Below are experts of layer 5 (counted from 0) of a mixture-of-experts language model. Rows are named router (the router's row for the expert), up (a neuron's input weights, with its number) and show model dimensions 192-255. Each number is 128 + 32 x the weight over its row's rms, rounded and kept within 0 to 255.
After each expert's rows: "mostly gets" lists some tokens that are sent to it at least half of the time. This comes from a sample of Wikipedia text that the model never trained on.

# expert 16
router [113 128 117  62 117 105 126 100 178  93 102 147 194 153 191  68  55 142 152 183 173 127  93 126 177 145 140 180 150  85 144 155  63 107 202 137 158 144  93 102  85 117 133 134 128 152 170  97 178  96 184 125 118 151  85  85 146 153 138 112 141  87 104 148]
up0 [133 139 135 151  72 103 160 100 123 106 131 134 147 190 119 157 166 113 130  93 117 175 115  86 117 145  77 107 117  92 162 104 168 114 138 125 138 165  93 157 163 154 132 175 226 147  91 114  69 133 130 134  58 125 105 170 152  92  67 155 113 123  60 174]
up1 [138 116 153 133  90 137 126  75 149 150 139 154 166 161 103 125 126 121 142 111  75 114 146  93 143 113 145  84 176  97 146 152 161 154 160 117 146 156  91 123 108 151 112 156 131 115 118 132  99 196 193 128 110 101 112 170 104 114 131  98  87 127  81 142]
up2 [142 183 157 115  82 167 155 136  83 179 140 108 102  84  62 150 136 212  82 107 110 114 166 109 147  98 110 123 164 138  90 108 185 119 165 117 138 104 162 133 184 150  96 153 162  99  97 115 152 145 118 106 151 119 136 139 116 136 116 149  64 159 133 108]
up3 [132  91 156 109 135 140 211  98 137 171 124  94 160  79 125 123 171 186 124  60 120 103 130 138 159 135 148 130 144 114 127 138 207 102 130 100 139 132 135 131 149 109 144 195 216 130  70  94 153 183 145  64 126 112 108  92 141 130 144 156 103 145  87 147]
mostly gets: " that", ".\n\n", " where", " during", " when", " which"

# expert 4
router [104 110  95 141 149 116 174 149  51  82 181  84 136 118  73 115 140 107 163 154 129 168 120 140  79 120 105 137 127  91 154 131 130 155  93 174  93 162 168 164 151 109  79 188 181 120 136  86 140 103 111 182 177 170 125 139 120 129 142 106 107 176 125  88]
up0 [116 105 118 114 204 158 154 119 156 157 137  41 175 136  79 147 126 134 107 110 171  95 112 146 134 104 179 138 120 149 154  94 147 132 100 121 117 169 171 109 124 190  76 109 145 139 106 148 135 111 112  35 110 126 122 154  80 142  79 134  85 145 102  88]
up1 [114 134 150 186 100  79 150 148 145 158 101 131 117  90 110  96  74 138 111 102 144 123 145 109 100 129 197 101 121  62 168  80 172  70 128 130 122 125  39 178 122 144 139 160 124 115 125 121  83 133 118 155 155 117 134 107 168 103 165 160 105 136 140 166]
up2 [116  85 138  77 153 141 163  80 174 138 147 113 146 145 115 107 114 136 143 122 156 174 125 156  45 151 123 125 132 100 166 166 166 156 134 111 126 112 158 110 128 168 129 141 152 139  68 108 108 149 148 123 142  52 165 112  76 111 138 125  92 199  78 139]
up3 [147  93 147 138 134 135 117 104 126 137 142 153  81 120 128  54 187 138 176 159 160 144  89  98 131 139 143 153 100 110  98 121 148 128 144 162 112 140 168 128  96 124 106 113  94 191 120 128 134 182 122  87 125  83  78  88  94 143  95 119 103 120 117 123]
mostly gets: " a", " DF", " his", " won", " FW", " ITA"

# expert 7
router [ 90  68  84 157 172  83 114 139 133  92 104 168  36 128  56 102 102 103 178  65 144 177 112 131 162 181 131 174  93  70 108  91 156 177 164 154 119 137 168  36 126 183  77 111 154 123 128 143 117  76 184 111 145 142 132 121 101  86  84 164 143 124 118  79]
up0 [ 68  99 142 141 120 174 101 117 165 148  92  89 128 110 125 113 170 150 180 103  94 111 125 153 131 153 154  99 129 113 151 169 144 105 133 115 128  87 142  71 133 130 100 109  86 158 176 215 110 130 108 131 189 141 100  94 111 135 145  93 188  96  81 132]
up1 [138 124 116 154 170 123 155  90 150 122 134  68 157 130 122 169  83  93 199 103 144 120 152 142  87 129 141 139 147 115 125 159 159 113 163 139  81 139  93 172 120 126 115 113 110 173 139 120 168 131 124 154  93  99  71 168  86 147 149 154 153 147 135 186]
up2 [168 151 137 137  89 185 132 125 116 118 141 111 195 111 141  95 145 122 103 107 113 140 100 171 167 162  81 133  76  94 181 112 151 132 104 132 100  98 130 147 125 123  97  99 130 162  86 142 124 152 159 123 100 121  93 113 195 144 126  64  91 130 113 154]
up3 [122  77 135 180 179 200 139 106 195 168 153 122 151 158 128 132 113 154  94 117 161 159 159 127 175 132 110 101 128 100 128 122 197 138 190 118 148 164 102 142  91 170 136  67 104 165  93 138 136 124 194 148  93 136 138 140 135 130  92  76 136 157  86 133]
mostly gets: " dep", "|---|---|---|\n", "|---|---|---|---|\n", "|---|---|---|---|---|\n", " Leg", " Comm"

# expert 10
router [ 47 152  51  88 156 130 128 198  95 146 122 143 132 113  94 144 145 185 156 125 123  71 150 118 129  67  68  98 163 160 147 104 132 153 130 137  81 125 100  44 159 156 104 162  88  89 120 128 114 142 112 133 143 159 138  83 142 131  55 128 202  90 156  82]
up0 [144 131 142 108 115 105  94 133 148 161 135 192 172 154  87 153 112 112  80 123 184 133  82  84  80 152 125 115 173 102  83 131 132 162 133  95 182 104 155  77  62 157  79 120 133 179  97 135 164 139 157 182 136 149 172 149  84 125  74 158 118 137 153 133]
up1 [185 145 139 101 138 112 161 111 177 159 145 143 135 140 137 169 132 131 127  96 127 123 111 138 125 125 125 129 132 162  97 174 168 118  83 131  85 145 115 130 104 148 145 162 192 100 164 124 176 135 105  41  79  74 129  84 121 147  74 106  49 111 149 115]
up2 [100 143 142 100  96 157 148 134 152 180  97 155 125 155 149 170 111 160  74 141 120 147  87 111 158 127 135 134 145  66 163 181 144 152 136 127 130 106 119 124 132 106 104 114  78 194 134  91 168 197 150 105 103 158 116 111 143 186 137 153 112 163 124 197]
up3 [140 137 125 162 127  39 147 123 135  77 117 183 153 150 162 148 155 162 151 103 139 176 186 113  94 122 112 162 128  48  77 154 103 134  85 189 161  91 107 161 154 124  94 216 134 126 123 140 144 153 103 162 178  88 136 122 149 166 145 149  83 136  83 113]
mostly gets: " cap", " com", " days", " exper", " week", " gen"

# expert 23
router [158 132 135 123 204 130 153 130 104 104  80 127 145 131 198  92 128 175  93  65 157 141 168 141 141 105 145 113 117 121 152 139 157 189  87  88 118 105 112 120 112  98 141 120 122 130 155 111 149  98 105 135 160 155 156 149 176 182 114 143 182 131 120 198]
up0 [191 119 131 141 138 162 139 143 128 133 136  91 195 124 107 147 141 104 147  82 150 179 121  47  85 167 190  59 197  83 143 142 118 143 128  59  61 127  87 101  44 119  69  99  91 119 125 181  97 130 132 166 124 153 143  71 127  91 141  94 120 105 145 173]
up1 [121 133 136 124 115  60 207 129 174 173 129 123 132 135 111 162 175 155  79 127 134 159 100 151 149 117 145 102 113 158 187 146 148 146 188 146 147 132 105 186  94 143 130 133 151  84 125 183 136  97 138 140 162  98 140 142 101 108 123 182  55 117  66 106]
up2 [162 139 179 107  90  57  86 118 123 137 149 125 119 125  96 123 102 146 145 115 168 124 132  99 129 140  90 111 162 114 114 113  94 128 128 103  98 117  96 159 137 121 165 132 136 191 150 188 166 147  97  97 192  72 114 178 102 136 159 146 106  97  84 145]
up3 [239 147  89 132 105  70 176 135 198 154 130 143 159 132  93 138 151 120 109 101 132  91 145 147 141 144 129 125 132 134 100 110 199 111 107 142 108 137 146 137 113 121 142  91 194  80 114 199 144  91 114 158 136 108 131 120 124 130 133 161 121 140  97 143]
mostly gets: " role", " player", " father", " song", " president", " member"

# expert 22
router [146 160  94 130 120 194 168  97  80 101 141 129 121 103  88  75  80 102 118  94  38 143 126 153  97 185  85 179  95 153 152 116 117 138 115 112 131  75 112 150 123  91 150  83 118 186 217 103 216 110 149  85 178 197 118  59  87 133 104 141 107 120 113  65]
up0 [115 159 142 167 130 156 131 128 183 103 162  53 152 141  94 131 117  56 124 114 182 158 166 105 129 124 128 132  79 114  58 134 129 136 168  87 138 101 108 149 129 140 102 162 170  76 111 125 183 126  59 158 117 100 100 113 140 138 224 191  84  99  92 148]
up1 [130 110 137  82 101 135 128 133  98 128  75  75 148 135 187 142 133 157 112 142 131 165 161 132 102 106 149 137  60 141 116 134 151 129 202  60 174 141 152 107  95 164 158  76 162 123 128 124 173 139 148  68 116 138 134 125  82 155 112 131 105 139 154 192]
up2 [106 125 100 118 169 149 163  85  89 124 110 173 111 139 117 143 117 116  81 123 162 136 145 122  84 159 116 110 101 112 200 175 131 155 133  69 148 128 169 147 105 165  69  97 114 117 185 135 117 124  88 103 103 149 108 167  98 212 105  87 142 120  53  81]
up3 [125 125 215 184 121 125  70 132 185 153 153   7 167 129 118 166 121 122 164 150 122 123 144 153 109 124  91  82 163 150 106 139 123 129 121 117  97 158 176 165 134 141 111 162 104 163  75 187 109 122  76 140 114 153  43 101 145  88 198 188 132 143  96 177]
mostly gets: "%", " more", " other", " most", " one", " some"

# expert 17
router [106 128 121 137 123 151 122  89 132  97 143 122  87 126 117 186  84 131 117 168  54 146 176 108 154 164 131 142 108 157  87 151 113 144 111  96 136 141 111 199  94 194 124 122 128 118 135 170 156 116 144 127 153 130 112 112 112  96 100 151  93  81 101 130]
up0 [144 125 166 177 160 129 143 129 169 157  97 133 122 129  90 107 151 133 109 130 137 173  71 120 185 169 137 127 125 103 130 153  91 110 108  84 163 139 148 198 124 172  63 116 123 161 141 107  67 148  62  68 136 154 111 102 161 157 171 111 107  78  33 146]
up1 [148 138 143 100 104 152 118 133 150 152 148 107 184  26 121 105 128 128 177 128  90 202 141 119 133 136 180  95 124 124 187 146 138 184 124  76 167 164 149 137 140 133 165 104 196 112  98  82 128 124  73 116 103 122 117 138 136 113  83 118  84 134 147 165]
up2 [116  64 165 147 101 170 121 136 140 146 115 130 137 160 114  74 120 119 181 135 126 127 114  68 159 135  97 185  61 112 114 157 102  76 141 119 143 152 134  92 123 198 129 136 143 114 172 114 182 145  90  97 141 115  81  82 146 125  96 153  92 134 168 174]
up3 [109 110 124 112 129  68 133 102 121  92 117 158 135 116  59  89 122 148 128 136 141 154 162  84 119 135 144 108  82 113 147 186 150 134 121 128 110 116 135 141 143 151 135  91 191 115 148 117 119 156 137 153 156 114 168  89 121 114 135 172 116 151 102 170]
mostly gets: " bo", " stre", " sy", " che", " pe", " ro"

# expert 12
router [ 99 139 119  78 143 133 133 175  80 104 159 106 157  85 104 103 134 115 106 124 117 184 140 153 172 164 137 131  93 108 150 105  88 124  84 105  99 129 158  85 125 142 153 125 168 105 125 146 120 115 132 174 223 125 107 130 146 125 163 150 136 168  96 132]
up0 [ 95 117 147  99 103  44 112 169 158 133 133 133 121 133 137 174 153 179 149  83 138 126  76 148 102 120 134 118  44 123 134  89 158 142 128 203 129 134 107 133  92 194  51  95 121 147 105 104 129 104 129  97 135 132  83 115 113 140 153 128 118 160 107 116]
up1 [165  86 157 152 174 162 134 102 153 160  80 163 205 196 155 129 138 105 159 119 145 101 106 132  83 158 133  83 172 202 120 122 115 125  83  59 123 101 171 130 125 152 145 123 149 138 160 155 160 105 104 145  99 195 140 192 115 129 132 148  52 122 122 116]
up2 [134  93 160  95 149  83 140  91 121 143 193  93 133 162 159 107 154 226  84 125 179 112 112  93 143 146 174 105 152 168  90  31 144 142 164 138  83 146  94 116 115 134 155 181 126 193 134 137 152 152 105 144 103 102 123 151 162 135  93 114  68 137  48 143]
up3 [115  74  90 137 133 170 103  89 162 109 124 112 138 120 135 158 111  69  32 129 108  97 164 123 133 142  99  92 138 165  86 129 107  86 175  94 164  91  89 143  99 142 145  99  94 170 165 129 157  95 158  92 156 159  74 163 173 137 189 169  90  91 121 149]
mostly gets: " JPL", " MPC", " Candidate", " ·", " Votes", " Episode"

# expert 18
router [112 114 110  75 104  86  67 120 143  94  94 121 138  89 152 154 117 174 133 139  63 108 186 146  96 133 170 149 142 150 107 108 183 161  89 147 135  85 106 107 130 201 152 158  93 139 153 138 119 127 126 107 141 124 113 114 136  46 124 155 144 192 137 143]
up0 [ 98 138 126 135 129 143 178 107 169 101 111 124 175 151 135 149 114 114 104 116 145 137 133 130 200 123  82  83 148 108 127 117 137  40 102 105 163 136 109 160 114 104 103 188 136  81 134 124 115 168  57 154  56  89 103 139  80 135 135 101 153 111 167 160]
up1 [159 108 113 144 128 150 138 153  34 141 143 143 121 126 150 136 130 138  78  96 191 154 122 158  85 195 105 176  79 151 196 127 204 128  99 212 153 100 116 110 135  96  88 147 164 125 141 129 179 171 119 106 101 160 103 119 118  65 147 131  97 120 143 161]
up2 [166  59 125 141  90 121 155 138 132 174 144 112 174 166 104 137 159 132 151 120 112 117 113 161 114 139 127 149 116 155 116 198  82 141 144  77 115 162 121 113  88 142 123 146  73 174 152 132 218 129 110 106 110 140 110 102 111  48 119 127 105 116  91  93]
up3 [150 139  90 141 146  90 136 100 121 113  91 116 143 121 120 136 152 162 122  66 125  22 100 135 147 135 132 144 110 151 193 146 188 145 141 181  45 176 117  94 155 135  88 154  89 133 157 141  95 121 148 154 100 116 157 155  56 146 135 116 142  67  98 113]
mostly gets: " h", " dec", " rec", " spec", " acc", " sw"

# expert 3
router [103 139 111 149 126 118 128  81 160 140 105 143 163 151 123 188 140 151 156  51 118 113 113  59 124  95 106 135 158 158 137 123 120 181  92 156 143  71 182 169 131 149 185 132  99 139 155 123 142 147 116 100 113 122 191 104 149 133 152  83 135 132 173 113]
up0 [137 127 132 101 120 136  96 107 149 159 175 120 106 153 107  80 114  99 134 136 108  97 106 139  98 133 138 153 142 135 157 111 132  84 156 132 103 128  92 108  96 194 136 170 134 181 141 104  68 122 178 153 129 135 126 136 104 127 136 143 161 154 109 126]
up1 [115 108  75 149 130 138 203  49 153 172 121 134 100 159 130 112 189  55 112  92 151 147 146 158 137 139 138 151 138 136 158  93 188 100  99  95 160 205 124 149 139 148  99 111 163 165 135 135 178 100 153 171 105 173 124 146 158 133 104 155  95 138 106 148]
up2 [108 116 136 104 145 121 127 124 103 104 126 179 138 142 147 123 152 200 137 151 145 153 117 178  78 153 134 138 161 136 100 123 123 113 110  90 169 159 123 102 194 125 112 143 123 120 129 181 146 107 114 146 112 147 111 155  66 126 102 217 115 174 147 113]
up3 [211 135 156 113 115 100 128  94 126  97 129 116 110 138 122 130  85 135 142  79 149 147 146 124  90 165 136 159 138 133 100 116 130  90  86 137 109 136  95 172  78 115  50 137 170 132 130 164 139 165 176 101 136 118 123 197 123 120 111 154 103 137  87 115]
mostly gets: " s", "9", " early", " six", "0", " ten"

# expert 19
router [114 135 207 165  98 158 167 175 131 159  22 110 101 182 144  78 110 143 118  86 103  76 131 100  95 200 122 104 190 175 133 167 114  81 109 101 136 150 140 170 174 106  82 139 119  81 134 131  96 177  65 138 170  76 159 131 150 182  96 105 143 103 101 152]
up0 [194  86  87 117 113  46 117 132 118 101 134  88  99 110 164  90 186 147 141 127 115  54 154 114  93 135 114 173 160  98 105 114 134 116 109 146 128 163  66  62  92 172 133 187 134 112 152 186 137 145 127 128  98 175  85 125 150  98 154 134 198  80 139 156]
up1 [132  93 148  86 160 115 130 125 126 124  90 165 133 173 141 143 151  80 156 140 104 126 191  65 180 120 185 130  98 164 138 144 141 126  71 142 169 170 122  46 158 145 140  94 127 104 131 147 107 126 145 147  86 113 137  94 182 101  86  90 122  92 140 108]
up2 [129 110 184 109 131  88 183 121 145 164 119 113 138  84  72 115 162 135 103 183 142 157 192 102  93 161 121 154 165  76  76 162 117  91 115 118  78 108  75 104 111 133 134 182 141 124 103 111 154 119 146  61 168  73 134 130 133 128 140 191 124 102 108 149]
up3 [136 112 213 108 143 109  83 107 126 108 128 114  90 148 134 126 144 119 116 113 169 141 103 133  98 121  78 107 141  47 140 141 100  80 128  87  94 128 117 144 140 176 120 100 114 193  75 122 126 120  95 127 112 116  98 151  90  95 152 112 146 145  87  53]
mostly gets: " w", " Arena", " Stadium", " Street", "\"", " Racing"

# expert 5
router [164 147 142 140  92 163 162 153 133 130 155 123 122 144 165 129 144 145 126 173 144  85 117 183 176 126 149 113 137  55 118 150  93 117 110 118 103 109  94 132  89  37 134 140 135 153  68 146 127 161 178 112  36 126 138 170 129 135 133 131 153 173 109 126]
up31 [126 150 124 102 116 131 120 114 149 174 161 108 115 157 120 128 107 194 141 148 108 114 130 112 111 130 139  83 141 150 115 131 196 174 210  45 127 121 168  83 146 148 167 136  73 107 129 141 121 143  91 122  93 144  90 132 127 147 112 195 131  97 153 108]
up32 [185 109 172 125 207 133 127  96 128 125 160  72 124 140 144 135  83 132 158 103 117  95 153  74 125 137 103  74  93 127 117 173 195 185 107 128  91 117  87 116  84 138 200  90 174 113  42 163 104  91 109  84 122 144 138 120 152 119 136 180  60 143 131 117]
up33 [183 161  81 134 135 187 118  78 192 119 125 140 147  76 105 131 150 108 151  99 129 127 125 145  86 132 138 118 116 130 151 108 142  92 211 108 155 101 107 107 129 148 147 183  65 164  57 171 140 108 178  87 105 154  65 132 146 153 109 131 160 165 153 160]
up34 [133 134 155 106 131 119 140 132 138 151 123  42 158  81 140 108 133  89 161 108 130 134 135  93 140 143  96 135  76 102 147 146 116 109 138  22 130 163 127 154 133 166 139 208 110 143 130 133 131 135  76 169 109 105 105  94 127 127 172  82  75 133 128 211]
mostly gets: " and", " as", " but", " &", " until", " while"

# expert 11
router [147 137 178 142  83 121  86  81 135  86 123 142 123  77 136 150 155 102 139 112 193 152 140 204 147 147 163  97  97 176 119  95 147 135 150 157 174 111  99 147 126 167 149  91 142 122 160 136 138 159  97 222  97 140 152 150  96  91 149 180 164  95  90 166]
up0 [174 161 138 136 131 129 138  70 148 157 128 152 166  95  76  81 152 158 131 107  86 113 137 112 146 156 103  79 138 116  67 137 165 139 132 153 106 147 126 157 109 139 135 137  69  84 130 112 116  83 131 129 124 109 127  88 140 121 190  99 158 114 129 159]
up1 [156 110 113 130 171  99 110  88 108 122 120 149 101 130 128 123 133 138 147 143 149 134 110 115 150 139 123 131 165 110  87  77 131 163 167 132 127 107 100  95 107 181 125 157 100 118  83 113 124 145 141 148 123  69 156 129 105  83 132 165 143 115 168 120]
up2 [121  86  74 118 139 140 119 147 125 138 119 180 178 120  90 148 153 125 120 141 171 104 136  87 125 149 113 112  48 112  84  50 139 102 154 132 131 165  90 142  90 209 130 120 118 142 153 184 111 100 103 103 119 143  70 156 121 117 116  85 109 160  81 150]
up3 [180  83 161 156 108  67 100 110 103 170 124 128 139 104 101  99 144 166 109 139  96 123 145 159 125 148  65 118 155  73  60  77 156 153 136 122 134 106 151 150  42 171 184 155 128 173 125 195 131 157 131 113 140 138 148  86 160 132 205 136 130 143 119 125]
mostly gets: " —", " −", "%", " +", " ±", " Goals"

# expert 14
router [113 157 101 110 156 152 141 108 227 136  91 120  78 101 129 203 147 123 103  67 127 135 101  61 120 136 187 126 152 141  84 131 194 103 114 145 107 149  97 114 113 217 104 145 167 109 112 136 105 159 177 119  66 166  96 114 135 153 126  92 144 112 144 134]
up0 [110 136 112 156 149 131  82 165 133 149  95  97 126 133  83 152 131 167 121 105 101 169 205 179 143 168 116 176 103 150 184 126 147  83  96 101 128 159 181 150 111 163 145 212 131 165  64 109 126 125 128 156 122 149 157 104 143 128 125 216  96 134  28 150]
up1 [156 141 130 132 169 158 114 158 116 118 149  96 126  91  96 136 138  75 202 168 160 140 154 135 180 164  97 144 105  95 152  74 143 113  80 143 132 128 121 114 151 133 174 119 149 175 120 117 128 123 124 124 134 106 152  89  78 134  62 139 115 118 152 190]
up2 [155 128 133 111 144 119 176  24 152 173 143 131 129 126 120 147 105 180 128 106 140  90 129 113 112 165  93 122 168 174 136 150 153 109 157  29  90 116 112 178 103 107 124 145 151 146  91 150 218 167 123 153  73  86  94 167 138  67 140 156 105 131 119 135]
up3 [115 102 122 115 180 135 143 180 146 139 172 148 132 143 146 172  82 163 187 124 140 101 128 166 107 140 116 113 158 128 129  98 187 154 166 102 182 131 161 114 137  62 115 155 137 141  41 144 161 121 115 101 135 147 164 112 171 147 160 108  88 171  73 140]
mostly gets: " \"", " [", " '", " =\n\n", " “", " ("

# expert 6
router [103 117 144 154 179  84 101  91 173 172 160 116 152 169 176 120 109 131  64 137 152 132  65 108 106  65 150 192 180  97 147 127 140 127  72 113 144 199 164 112 116 128 136 109 183 139 113 126 145 131 116 117   3  51 117 121 165 122 144  85 106 110 150 151]
up0 [121 133 126 116  82 193 114  99 148 121 123  94 115 102 162 135 131 152 132 113 152  84 105 171  56 134  97 145 105  90 156  56 168  75 157 143 155 126  88 130 126 141  76 118 105 197 137 114 178 135 167  92 135 123  91  93 168 152 114 158 189 103 131 155]
up1 [ 58 119  90 153 147 126 118 153 135 155 126 157 162 107 135  37 191  66 130 126  64 155  99 184 127 133  89 147 116 125 209 127 119  97 121 107 109 151 114 201  90 179 127  93  96  95 128  53 169 145 115 130 127  93 114  63  83 117 203 135  72 126  82 170]
up2 [187  43 114 150 107 121 174  90 167 136  93 115  92 151 111 172 126 153 147  27 156 155 119 120 126 170 120 139  96  92 118 182 140 179 127 128 120 102  55 110 151 139 133 153  91 142 116 199 114 167 138 129 134 151 144  95 114 137 185 108 139 166 155 145]
up3 [154  78 120 151 125 111 141 118 160 149  35 178 189 162 125 132 168 156 116  86 141 143 105 145 103 142 128 110 108 114 137 149 104  55 117  87 152 105 154 116 141 146 133 186 122 134  76 151 101 103  78 111 141 131 142 190 121 144 149 114 117 145 138 134]
mostly gets: "),", ",", "\",", "',", ");", ".,"

# expert 21
router [167 165 162  94 152 114  71  42 124 159 160  73 128 133 120 143 146 112  91 132 102 119 137 109 161 129 120 107 141  93 143  68 137  76 147 163 131 156 123 102 135 123 138 125 194 160 115 146  74 151 148 101 104 168  52 144 121 157 162 145 164 151 113 119]
up0 [166 118 106 109  97 124 142  84 147 149 135 132 133 163 171  70 132 114 155 112 143 146 147  86 144 138 194 163 122 163 124  81  96 117 147 150 179 184  70 120 162 102  95 143 132 180  67 164 130  97 168  72 140 151 150 138  66 141 128 103 158 120  91 134]
up1 [ 85  97 108 113 168 137 113  80 132  71  92 107 114 106 117 131  99 152 150 129 111 108 111 164 130 107 162  89 116  85 104  83 153 109 172  62  77 137  86 147 116 153 113 158 137 128 128  90 185 145 113 121  70  46 121 159 111 129 148 119  89 156  90 127]
up2 [113 133 213 105  99  90 166  97 136 107 144  80 174 179 111 163 132 103 168 120 102 106 113 125  78 105 162 155 156 150 155  72 126 166 216 100 137 121  90  84  66 108 163 157 164 116  96 150  82 128  72 117  94  99 177 210 172 118 124  96 107 154 137 111]
up3 [112 129 116 187 107  60 160  94 145 142 184 115 146 151  71 160 139 148 144  84 107 106  80 147 128 141  74  79  85 116 157 135 176  85 106 133 133 123  71 212  71 162 127 140 159 157  80 120 111 103 149 182 124 109  43 126 114 134 166 174 160 178 117 116]
mostly gets: " —;", "|", ":", "):", "-", "="

# expert 8
router [167  75 157 104 112 154 139 130 197 128 102 137 100 140 111 161 162 142 150 180 181 134 152 100 122  75 134 132 158 158 132 148 139 169 134 135  97 132 120 135  93  55 142 129  72 157 125 173 132 150 160 106  56 126 170  94 153 155 169  97 116 163 145 184]
up31 [139 113 120 149 194 107 157 111  83  73 123 116 143 140 100 116 116  69 112  70 124 120 169 101 113 125 141 154 120 115 104  75 142 143 136 123 102 147 147 141 135 161 164 142 141 128  76 134 235 147 115  45 133 106 169 146 139 176  96 170 133 170 133 137]
up32 [110 145 108 133 151  76 157  87 150 141 168  76 172 139  63 131 176  74 117 128 152 126 167 127  80 171 109  97 102 131 121 122 164 164 222  72  94 126 160 113 133 141 168 104 141 121 106 141 156 109 120 143 110 141 172 107 158  80 128 115  98 165 131 150]
up33 [144 161 139 101 117 134 122  62  82 153 136 151 164 159 183 151 129 158 111  63  96 166  92 129 138 126 143 189 138 129  75 198 149 189 151 120 111 152 132 191  67 159 101 167 206 137 102  86  84 148 116 150 138  92 166 143 127 130 174 126 145 168 130 121]
up34 [132 179 181 157 194 118 131 128  89 108 109 156 131  89  90  53 221 129 109 110 165 144 106 189  84 120 125  91 148 139 138  57 182  95 131 144  81  85 101 119 120 148 155  71 132 136  66  97 123 104 105 130 172 131 123 156 145 149 144 142 120 173 141 118]
mostly gets: " have", " has", " would", " are", " been", " into"

# expert 1
router [135 124 131 127 127 136 122 106 139 118 155 165  96 136 126 132 111 114 111 160 181 190 136 149 164  36 135 134 159 139 134 131 156 143 110 110 161 125 144 131 121 181 123 111 114 101 134 117 123 170 215 129 131 157  81 143  71  84  64 144  41 138 172 105]
up0 [123 106 110 147 126 155 152 123 177 105 173 134 157 139 114 186 195  98 120  78 192 137 120 140 154 153 127  88 205 127 135 131 120 103 133 122 158 177  98 145 111 171  99 113 144  92 124 112 112 182 161 132 112 120 152 140 153 139 153 123 126 153 133  69]
up1 [163 105 127 199 202 141 134 117 173 143 166 120  80 124 129  88 120 104  30 103 132 138 137 106 150 137 114 179  89 107 128 152 192 158 152  67 109 111 131 161  51 150 189 122 112  92 136 154 184 114 118  77 139 178 159 135  99  76 121 111 136 141  98 103]
up2 [183 112 166  92 102  76 159 140 144 177  71 117 225 116 176 143  97 128 108  91 219 130 190 168 152 118 112  78 107 102 104  91 164 108 155 140 128 143 116 139 136 154 116 124  84 136  96  78 150 108 133 107  77 107 116 163 112  91 105 134  92  88 136 143]
up3 [154  68 154 116  98 133 182 123 161 125 168 137 131  74 124 154 134 153 119 105 134  88 134  86 141 125 141  90 174 100 134 135 123 120 109  55 110  93 106 164 129 131 144 138  99 175 152 138 150 163 112 152 118 129  83 143 129 119  80 167  79 131 101 150]
mostly gets: " June", " March", " September", " October", " April", " January"

# expert 20
router [124 110 149 132  90 112  98 160 119 175 128 139 137 164 148 147 133  90 133 166  84  89  74 138  72 146 135 113 134 133 152 149  69  49 200  92 156 136 156 143 156 225 112 171  68 121 115 137  63 141  67 121 181  40 121 178 102  99 122 145 128 121 109 145]
up0 [149 169 124 162 149 126  91 131 137  99 140 100 180  83  82 193 120 101  69  98 143 121 169 142 138  93 134 105  79  89 140 141 142 102 123 125  93 133 123 112 164 144  79 166 142  85 142 120 156 203  84 130 149 127 138 133 151 210  97  67 161 137 114 140]
up1 [106 147 157 139 120  82 150 135 140 132 139 130 195 153  98 143 103 116 120 120 136 119 114 170 167 142 130  90 134 183 131 150 121  75 168 123  95 161 107 138 146 129 136  97 139 121 134 165 144 118 116  91 141 146 173  93 192 113 102  96 168 148 125  57]
up2 [101 112 240 121 137 131 125 140 115 110 110  63 131 179 132 134 164 137 147 119 160 150  99 136 147 157  79 188  89 130 118 105 149 175 167  78 104 206  75 171  77 133 159  67  86 140 123 165 171 110 149 173  98 125 149 146 134 101 150 125 124  79  94 165]
up3 [156 128 172 121 125 125 127 126 148  89 108 135  91  72 145 123 124 159  86  74 139 161 155 156 156 140 182 167  90 130 124 143 134 159 125 106 111 126 181 114  78  50 148 131 170 172  82 122 162 133 189 110 110 194  65  81 139 154 118 136 171 125  78 123]
mostly gets: " Jr", " McC", " Mc", " van", " Dav", " Smith"

# expert 13
router [112 143 102 168  97 129 146 138  47 155  94 167 132  96 169 106 182 126 158 132 136 111 161 108 105  67 127  67  97 143 145 106 121 180 159 172  77 112  78 140 154 147 162 129  34 145 106  92 160 100  58 152 147 151 166 113 143 184 119 107 124 160 144 159]
up0 [124 146 166 141 141 128 154 146 124 155 155 126 102 158 106 162 140 136  78 124 135 120 100 119 139 139 120  61 117 114 108 150 195  64 134 130 117 166 167 158 104 117 137 151 147 153  85 162 117 115  95 199 118 149 111 121 124 158 166  97 148 113 153  30]
up1 [145 100 128 125 101 124 190 122 132 140  18  29 161 146 137 104 125 137 153 112 139  98 151  73 123 103 140  82 106 114 149 140 103  93 151 102 166 149 135  75  71 135 123  91 151  86 134 155 158 206 152 129 117 143 128 138 150  88  93 184 104  99 111 118]
up2 [103 129 141 159 114 121 197  87 128 187 172 145 183 156 134 155 161 104 140  96 102 104 148 164 103 177 140 105 137 145 139 101  90  37 189 146 118 151  98 142 129 109 144 162 127 105 173 100  87 101 178  71 143 133 122 172  91 102 130 217 150 144 109 172]
up3 [ 97 154 161  98  97 141 143  98 122 144  43 129 120 135 134 139 190 145  82  82 168  98 144 169  75 144  58 109 129 182 122 186 111 129  90  59  92  87 131  78 134 161 177 144 114  72 134 108 161 116 138 110 123 149 110 197  99 113 190 132 159  89  96 148]
mostly gets: " common", "lear", " popular", " social", " white", " similar"